Experts of a small language model: 112 squared ReLU neurons an expert.
Below are experts of layer 6 (counted from 0) of a mixture-of-experts language model. Rows are named router (the router's row for the expert) and show model dimensions 336-391. Each number is 128 + 24 x the weight over its row's rms, rounded and kept within 0 to 255.
After each expert's rows: a language model's description of what the expert responds to. This comes from a sample of Wikipedia text that the model never trained on.

# expert 36
router [158 129 129  75 103 112 142 106 143  87 107  65 119 115 135 123 135 135 131 148 146 144 135 126  97 111  98 115 117 159 145  95 143 180 138 140 117 100 138 143 168 162 157 180  78 121 100  95 115 158 145 140  84 120  92 108]
Closing parentheses in infobox fields like (BA) or (aged 75), plus semicolons, line breaks and table pipes ending entries.

# expert 35
router [119 108 171 109 102 176 179 126 110 118 105 108 144 128 148  96 116 119 108 131 135 128 110  80  96 117 133 125 115 117 153 135  74 124 142 184  81 151 129 128 101 116 152 147 128 108 122 159 146 150 141 108 150 176 142  91]
Prepositions following a noun or verb in running prose, mostly in, on, at, of, for, as in held on September.

# expert 21
router [123 166  76  96 116 137 149 164 101 106 135  93 130 122 103  96 148  97 145 101 115 123 191 132 126 101 111 136 111 145 146 104 120 135 183 135 118 102 137 171 152 124 119 109 115 121 102 134 105 153 109 110  91 135 181 104]
Main verbs or object pronouns after was, to, he or could, in narrative prose: was held, took it, could do, was signed.

# expert 24
router [122 113 136 189 145 123 130 156 120  96 136 147 157 132 167 119 159 159 124 154 144 111  96 158 172 135 119 131 169  93 176 157  80 120 122 137 107 102 147 167 134 111 134 169 165 132 134 125 153 105 142 101 144 156 162 140]
Short syllable pieces inside words after an initial letter, such as F-un, invest-ig-ator, Co-un-ty, per-fu-me, plus stray non-Latin bytes.

# expert 17
router [162 151 104 101 136 148 134 132 123 145 126 137 147 134 149 161  96 152 162 140 150 156 131 171 141  95 141 123 133 111 160 108 130 125 128 129 101 129 133 141  91  97 152 144 162 101 113 152 101 121 164 129 131 105 174 137]
Non-initial digits within multi-digit numbers, mostly in tables of votes, scores, stats, dates and coordinates: 8-7, 5-7,639, 20-1-5.

# expert 1
router [129 142 124 113 161 119 144 143 119 176 149 131 118 136 109 101 122 141 152 147 152 129 130 133 140 138 143 121 144 185 111 165 134 130 181 121 128 126 123 119 123 105 124 108 129 132 133 122 142 112 182 104 139 167 111 100]
Space or separator token after a number or article before a measure or noun, as in 50 educational, hundred kilometers, 21,000.

# expert 12
router [170 150 117 156 137 146 126 119 128 167  77 110 152 132 143 158  80 167 151 144 116 117 113 151 103 167 115 134 138 106 181  94  83 124 115 156 135 135 136 170 119 119 101 115 139 130 127 139  83 114 145 105 161 139 141 173]
Single digits inside years and numbers, especially the 9 in 1993 or the 1 starting 1997, 100, 2017.

# expert 18
router [120 116 116 120 148 134 147 149 111  90 142 155 109 104 172 149 174  80  98 144 114 150 128 133 124 124 148 169 181 119 163 128  84 126 122 138 103 157 121 179 150  99 128 122 154 119 160  87 109 152 181 133 141 147 115 124]
First syllable pieces of words split into fragments, often foreign or rare words and codes, such as ma, com, ron, dis, di.

# expert 28
router [190 123 148 113  87 134 125 156 105 150 106  87  99 128 122 113 171 108 125 106 142 123 152 139 147 114 147 122 118 142 150 154 183 162 143 131 161 123 102 171 146 132 136 161 107 128 134 112 116  91 114 140  76  73 146 118]
Commas after clauses or list items, plus adverb endings and function words like -ly, not, only, then, became, including.

# expert 44
router [144 123 123 139  70 150 165 136  87 112  79 145  99  95  98 122  81  91 103 144 100 151 148 135 178  94  89  94 148 120 145  97 109 184 125 104 144  90 152  80 112 116  91 145 103 153 114 130 109 149 106 147 155 110 124 167]
Forms of be/have and connectives after subjects, especially is in "there is", was, were, has, with, of.

# expert 43
router [107 143 129 164 121 116  92 109 145 158 144  81 165 165 126 124 134 112 131 184 173 125 183 134 121 163 117 127 115  69 146 134 127 149  98 118 118 137 145 161 116 163 118 123 104 124 125  95 104 120 121 149 158 131 109 147]
Sentence-initial words like The, In, It, After, and the space or first digit after month names in dates.

# expert 7
router [122 151  80 148 143 163 145 162 148 125 105 139 117 172 124 155 143 126 184 161 119 111 105 165 109 152 169 188 143 159 167 112  77 135 135 140 133 139 141 112 125 139 128 154 156 136 145  92 125 134 139 119 120 142 106 141]
Digits beginning numbers in football scores, match minutes and table figures, and Roman numerals like II, III, IV in names.

# expert 20
router [128 114 117 152 125 107  77 119 112 144 108 133 150 156 159 129 144 117 130 133 132  98 129 104 112  96 120 113 122 155 174 166 143 108 151 115 100 112 129 115 127 120 133 135 120 148 176 122 137 131 140  88  81 126 146 104]
Descriptive adjectives and verb stems before suffixes, such as direct(ed) in well-directed, extensive, prominent, early, several, year.

# expert 13
router [127 148 157 107 152 142  83 116  94  87 107 135 149  98 149 138 130 115 114 133 161 110 104 128 158 125 128 118 130 146 176  96  99 135 150 120  90 127 147 151 153 114 176  99 127 109 149 114  97 126 136 127 143 126 142 127]
First token inside parentheses or a table cell, such as (center), (part of, (d., coordinate N, ±, and table labels like Total, Species.

# expert 22
router [158 104 155 117 125 147 119 167 141 150 139 121  97 100 144 151 159 110  86 134 187 139  91 154 124 137 128  82 138 113 109 114 121 128 131 113 156 113 113 145 113 142 148 142  70 119 136 126 140 116 137 165 102 111 127 151]
The conjunctions and and but, plus commas in prose, and adjective or noun suffixes like -lic, -ian, -ist, -ic.

# expert 33
router [124 128 102 153 136 138 103 137  86  82 110 171 142 119 176 155 121 129 140  87 118 164 117  80 133 115 134  84 146 137 129 146 163 109 138 104 132 114 120 131 149 111 132  88 146 142 123 153 110 144  97 117 142  97 160 123]
Ordinal endings like th, rd, nd after numbers (12th century, 23rd place) and inner word fragments such as mm, in, oc.

# expert 47
router [191 104 149  61 133  97 155 133 133  88  83 157 146 131 181 137 114 106 128 117 150 135 102 122 107 153  97 123 148  82 127 120 170 139 144 158  90 162 148 140 112 119  84 145 147 107 119 128 101 151 142 119 148 152 181 130]
Short syllable pieces inside longer words, such as ri in Territorial, ru in truce, re in recaptured, plus the word of.

# expert 31
router [174 115 137  93 169 154 122 142 115 140 168 120 167  87 105  52 117 162 115 130 117 133 143 112 119  93 115 111 122 160  84  93 151 130 136 130 162 102 139 128  94 103  91  92 127 105 104 163 138  84 118 168 130 154 114 148]
Middle and final digits of years and numbers, as in 1987, 2010, 1968, plus words like century, million, percent.

# expert 9
router [128 133 109 110 160 143 164 158 176 139 115 134 124 115 125 129 101 138 113 134 153 123  86 100 160 132 115 123 128  81 127 157 103 102  81 114 137 175  76  76 156 121 134 111 148 131  75 126 112 120 132  94 125 169 160 111]
Closing pieces of words and proper names, often compound endings: Out-side, Ind-ex, Franch-ising, plus name heads like Street, School, Cup.

# expert 45
router [161 171 152 161  89 150 133 110 171 100 119 144 122 149 103 122 126 177 120 125 118 116 158 144 150 103 127 117 139 145 156 137 117 125 138  97 104 135 140 158 149  80 103 123 118 155 138 115 108 117 151  80 183 140 185 145]
Spaces before numbers in table cells and years, and after was or as before predicates, e.g. | 1985, was able, as 'Town.

# expert 29
router [131 147 137 110 103 143 115  82 162 162 125  91 132 133 121 134 102 147 166 102 155 121 126 120 126 178 152  98 169  83 142 129 120 113 110 137 152  85 132 149 160 150  85 144 141 140 132 115 118 106 138 126 114 169 126 121]
Newlines after sentences or headings, and list dashes or == heading markers starting new lines in articles and infoboxes.

# expert 3
router [133 133 121 107  96 127 127 143  55 133 124 177 143 141 164 112 118 133 149 104 145 128 103 133 122 121 102 118 113 117 141 105 122 102 149 127 116 144 153 121  98 117 132 134 129 169 116 122 148 134  82 172 146 104 110 143]
Hyphens and en dashes joining compound parts, plus the word piece right after them, such as by-election, player-manager, Vancouver–Portland.

# expert 5
router [143 116 127  94 141 131  81 129  65 110 132 126 139 171  97  88 131 114 149 129 115 118 137 153 133 126 142 115 113 106  96 127 132 110  98  98 108 107 175 121 180 154 166 141 105 148 136 111 145 130 187 132 102 119 127 104]
Field names and their colons in infobox lines after a dash, such as Born:, Number:, Demonym, Total, Date, Coordinates.

# expert 6
router [155 112 157 162 144 137 149  97 157 153 132 132  86  86 139 155 185 107 143 103 142 148 130  90  98  91  93  89 116 138  92 134 130  98  94 108 148 123 111  80 102 147 168 125 160 176  91 117 140 106 112 120  92 127  98 154]
Word endings in taxonomic Latin binomials, chemical names and Slavic surnames, such as -ensis, -idae, -ium, -owski, often before a parenthesis or comma.

# expert 8
router [141 170 122 164 142  95  74 134 133 123  89 126 108 138 151 103  91 141  78  72 129 128 115 143 121 109 126 145 124 118 114 135 153 143 155 150 144  80 155 146 125 124 134 165 151 138 171 127 116 137 139 178 125  99 131 136]
Subject pronouns he, she, they, who, mostly before was/has in biographies; also first names in sports and credit lists.

# expert 15
router [125  96 112 125  94 159 118 124 176 127 121 127  94  89 126 133 119 118 127 137 136 150 111  75 115 109  99 121 151 151 116 126  74  97 104 146 117 141 113 106 125 148 150 138 105  86 167 145 119 122 130 103 139  88 104 148]
Noun endings, mostly plural s and suffixes like -ations, -ities, -ism, plus general nouns such as series, system, music.

# expert 11
router [120 146 122 117 107 113  91  91  95 110 103 135  94 154 114 112  93  85 156 112  95 116 150 186 131 130 107 116  77 166 132 129 160 122 114 143 128 114 155 133 142 178 158 115 120 119 198 133 141 115 149 157 138 106 105 112]
Articles, adjectives and occupation nouns in opening definitions and infobox measurements, such as an American, small family, tennis tournament, ft.

# expert 46
router [ 78 118 168 114 124 124 184 125 153 169  89  87 117  98  78 111 133 118 161 130 139 108 149 163 126 126 153 175  96 149 126 123 112 141 150 147 129 154 106 122 127 112 136 171 170 142 136  79 159 134 139 154 114 173  97 121]
Prepositions after participles or verbs, especially by naming an agent, plus through, during, until, from, dashes and table pipes.

# expert 39
router [123 165 145 141 155 141  78  87 106 112 110 105 127 107 122 124 158  95 164  95 146 148 111 142 126 128  93 122 110 112 178 140 157 157 159 129 104  97 144 176 126 114 139 132 122 135 141 103 137 147 149 143  96 137 109  86]
Pipes, line breaks, blank cells and separator rows in Markdown tables of results, votes and statistics.

# expert 41
router [ 86 129 166 118 102 103 123 150 126 107 137 124 107 130  87 130 124 150 134 139  82  97  84  84 141 145 129  93 126 126 127 140 119 166 119 183 114 144 149  93 157 144 127 130 134 154 146 135 133  94 152  86 129  94 105 189]
Articles, possessives and apostrophes plus word-initial fragments after the, e.g. the a-genda, the-rmal, known as, d'Or, Candace's.

# expert 27
router [119 149 107 145 136 112 157 164 126 153 136 135 109 132 125 112 143 126 159 172 138 143 109 138 144 135 136 144 149 131  90 133 129 136 132 159 135 146 113 135 111 118 109 153 159 129 113 159 148 147  80 119 150 109  82 139]
Capital letters inside acronyms in parentheses, country codes and Roman numerals, such as ISI, BEUC, USA, World War II.

# expert 38
router [ 91 104 172 123 172 102 148 121 109 159 158 102 156 121 137 146 128 112 123 112  86 153 139 128  89 146 137 137 162 153 110 122  98 134 127 150 106 157 136 132 120 116 144 130 167 149  76 144 135 112 113 103 148 108 146 114]
The word of and Romance particles de, la, San, Los inside names of churches, institutions and places, such as Church of Saint Nicolas.

# expert 19
router [113 116 128 127 126 121 123  75  77 144 105 132 135 122 186 139 117 138 114 111 132 179 130 148 124 106 115 121 178 143 142 132 106  83 150  85 112 106 138  98 133 132 187 119 144 106 106 113 108 141 172 142  55 131 163 148]
Byte pieces of Japanese, Thai, Bengali and Cyrillic text, table pipes, units like km, and LaTeX symbols such as subscripts.

# expert 37
router [ 75 128 147 153 129 115  88 124 160 100 144 128 111 124 133 117  83 126 119 117 138 112  85 131 133 123 154 144 153 137 112 140 133  99 141 107 113 109 146 126 161 146 148 102  96  90 153 121 130 109 159 140 147 138 141 140]
Everyday nouns right after the, a or his, such as company, film, album, team, magazine, horse, hospital.

# expert 0
router [110 184 104 138  79  96 120 112 119 101 130 120 122 143 116 137 144 118 108  89 124 149 142 130 125 142 127 143 123 164 107 133 148 130 124 120 187  95 111 128 117 155 136 112  93 145 149 102 147  98 139 152 137 195 130 177]
Opening quotation marks and parentheses before quoted names or dates, table cell pipes, section markers ===, e.g. "Seba", (1965–.

# expert 25
router [122 143 131  99 124 143 121 120 135 126 142  97  97 142 153 132 159 109 168 130 150 153 104 132 116 104 126 113 125 170 113 111 119 115 160 136 115 149 160 117 106 124  86 171 108 123 144 123 121 156 108 127  97  78 113 118]
Full stops ending sentences, often after names or years, plus other closers like )., ". and table cell pipes.

# expert 14
router [150 129 105 121 146 141 144 145 100 124 155  86 151 113 131 133 143  88 122 113 117 149 151  87 123  93 149 184 106 137 153 135 116 144 149 138 143 138 102 123 130 114 131 110  95  90 159 121 151 139 116 124 100 110 159  84]
Verb endings and clause-linking words in narrative prose, such as -ing in reviewing, declares, and prepositions like during, against, where, for.

# expert 32
router [147 125 165 142  86 146 116 152  88  93 116 106 140 137 131 136 122 103 118 101 100 144  96 135 146 135 109 109  94 131 121  98 140 111 139 106 154 166 111 100 124 119 141 134 122 156 113 145 131  76  90 118 109  83 156 138]
The s after an apostrophe in possessives such as party's or award's, plus closing quotes, parentheses, primes in coordinates, and table pipes.

# expert 26
router [155 123 141 112 121 159 130 151 165 142 157 110 129 114 105 126 129 139 168 125  99 124 122 166 115 118 102 125 103 140  76 113 152 126  93  85 145 149 115  72 106 146 118 132 147  98 138 154 161  99 108 141 130 143 117 146]
Digits in coordinates, years and model numbers, wiki heading markers ==, and place or institution words like States, Street, University.

# expert 30
router [ 70  69 123 136 129 133 159 134 124 151 141 173 144 118 128 140 107 111  96 112 107 110 114 105 106 123  89 118 117 118 110 129 112 108 100 132 121 144  90  99 103 122 137  88 151 172  97 169 140 102  87 119 133 123 108 156]
Final pieces of personal and place names, often in tables of athletes or politicians, such as -ley, -ton, -ville, -ina, -ko.

# expert 10
router [143 103 123 107 137 143 109 174 145 146 123  95 117 122 153 150 123 123  96 102 165 130 103 146 118 162 153 125 127 111 139 101 122 117 146 127 119 121 182 145 151  88 125 125 115 140 130 100 122 141  99 126 148 117 108 135]
Coordinating words and separators joining items in lists, names and tables, such as and, or, &, commas, semicolons and table pipes.

# expert 23
router [104 162 131 114 100  78  97 102 127 153 131 148 108  97 151 119 172 118 157 151 141 117  81 122 147 131 102 122 175 111 138 124 137  83 101 144  84 107 122 159 149 100 139 147 157 113 147  69 155 132 105 135 165 146 101 132]
Capital letters or first pieces beginning words after headings, brackets or hyphens, such as Cleveland, Credits, Philadelphia, and math symbols.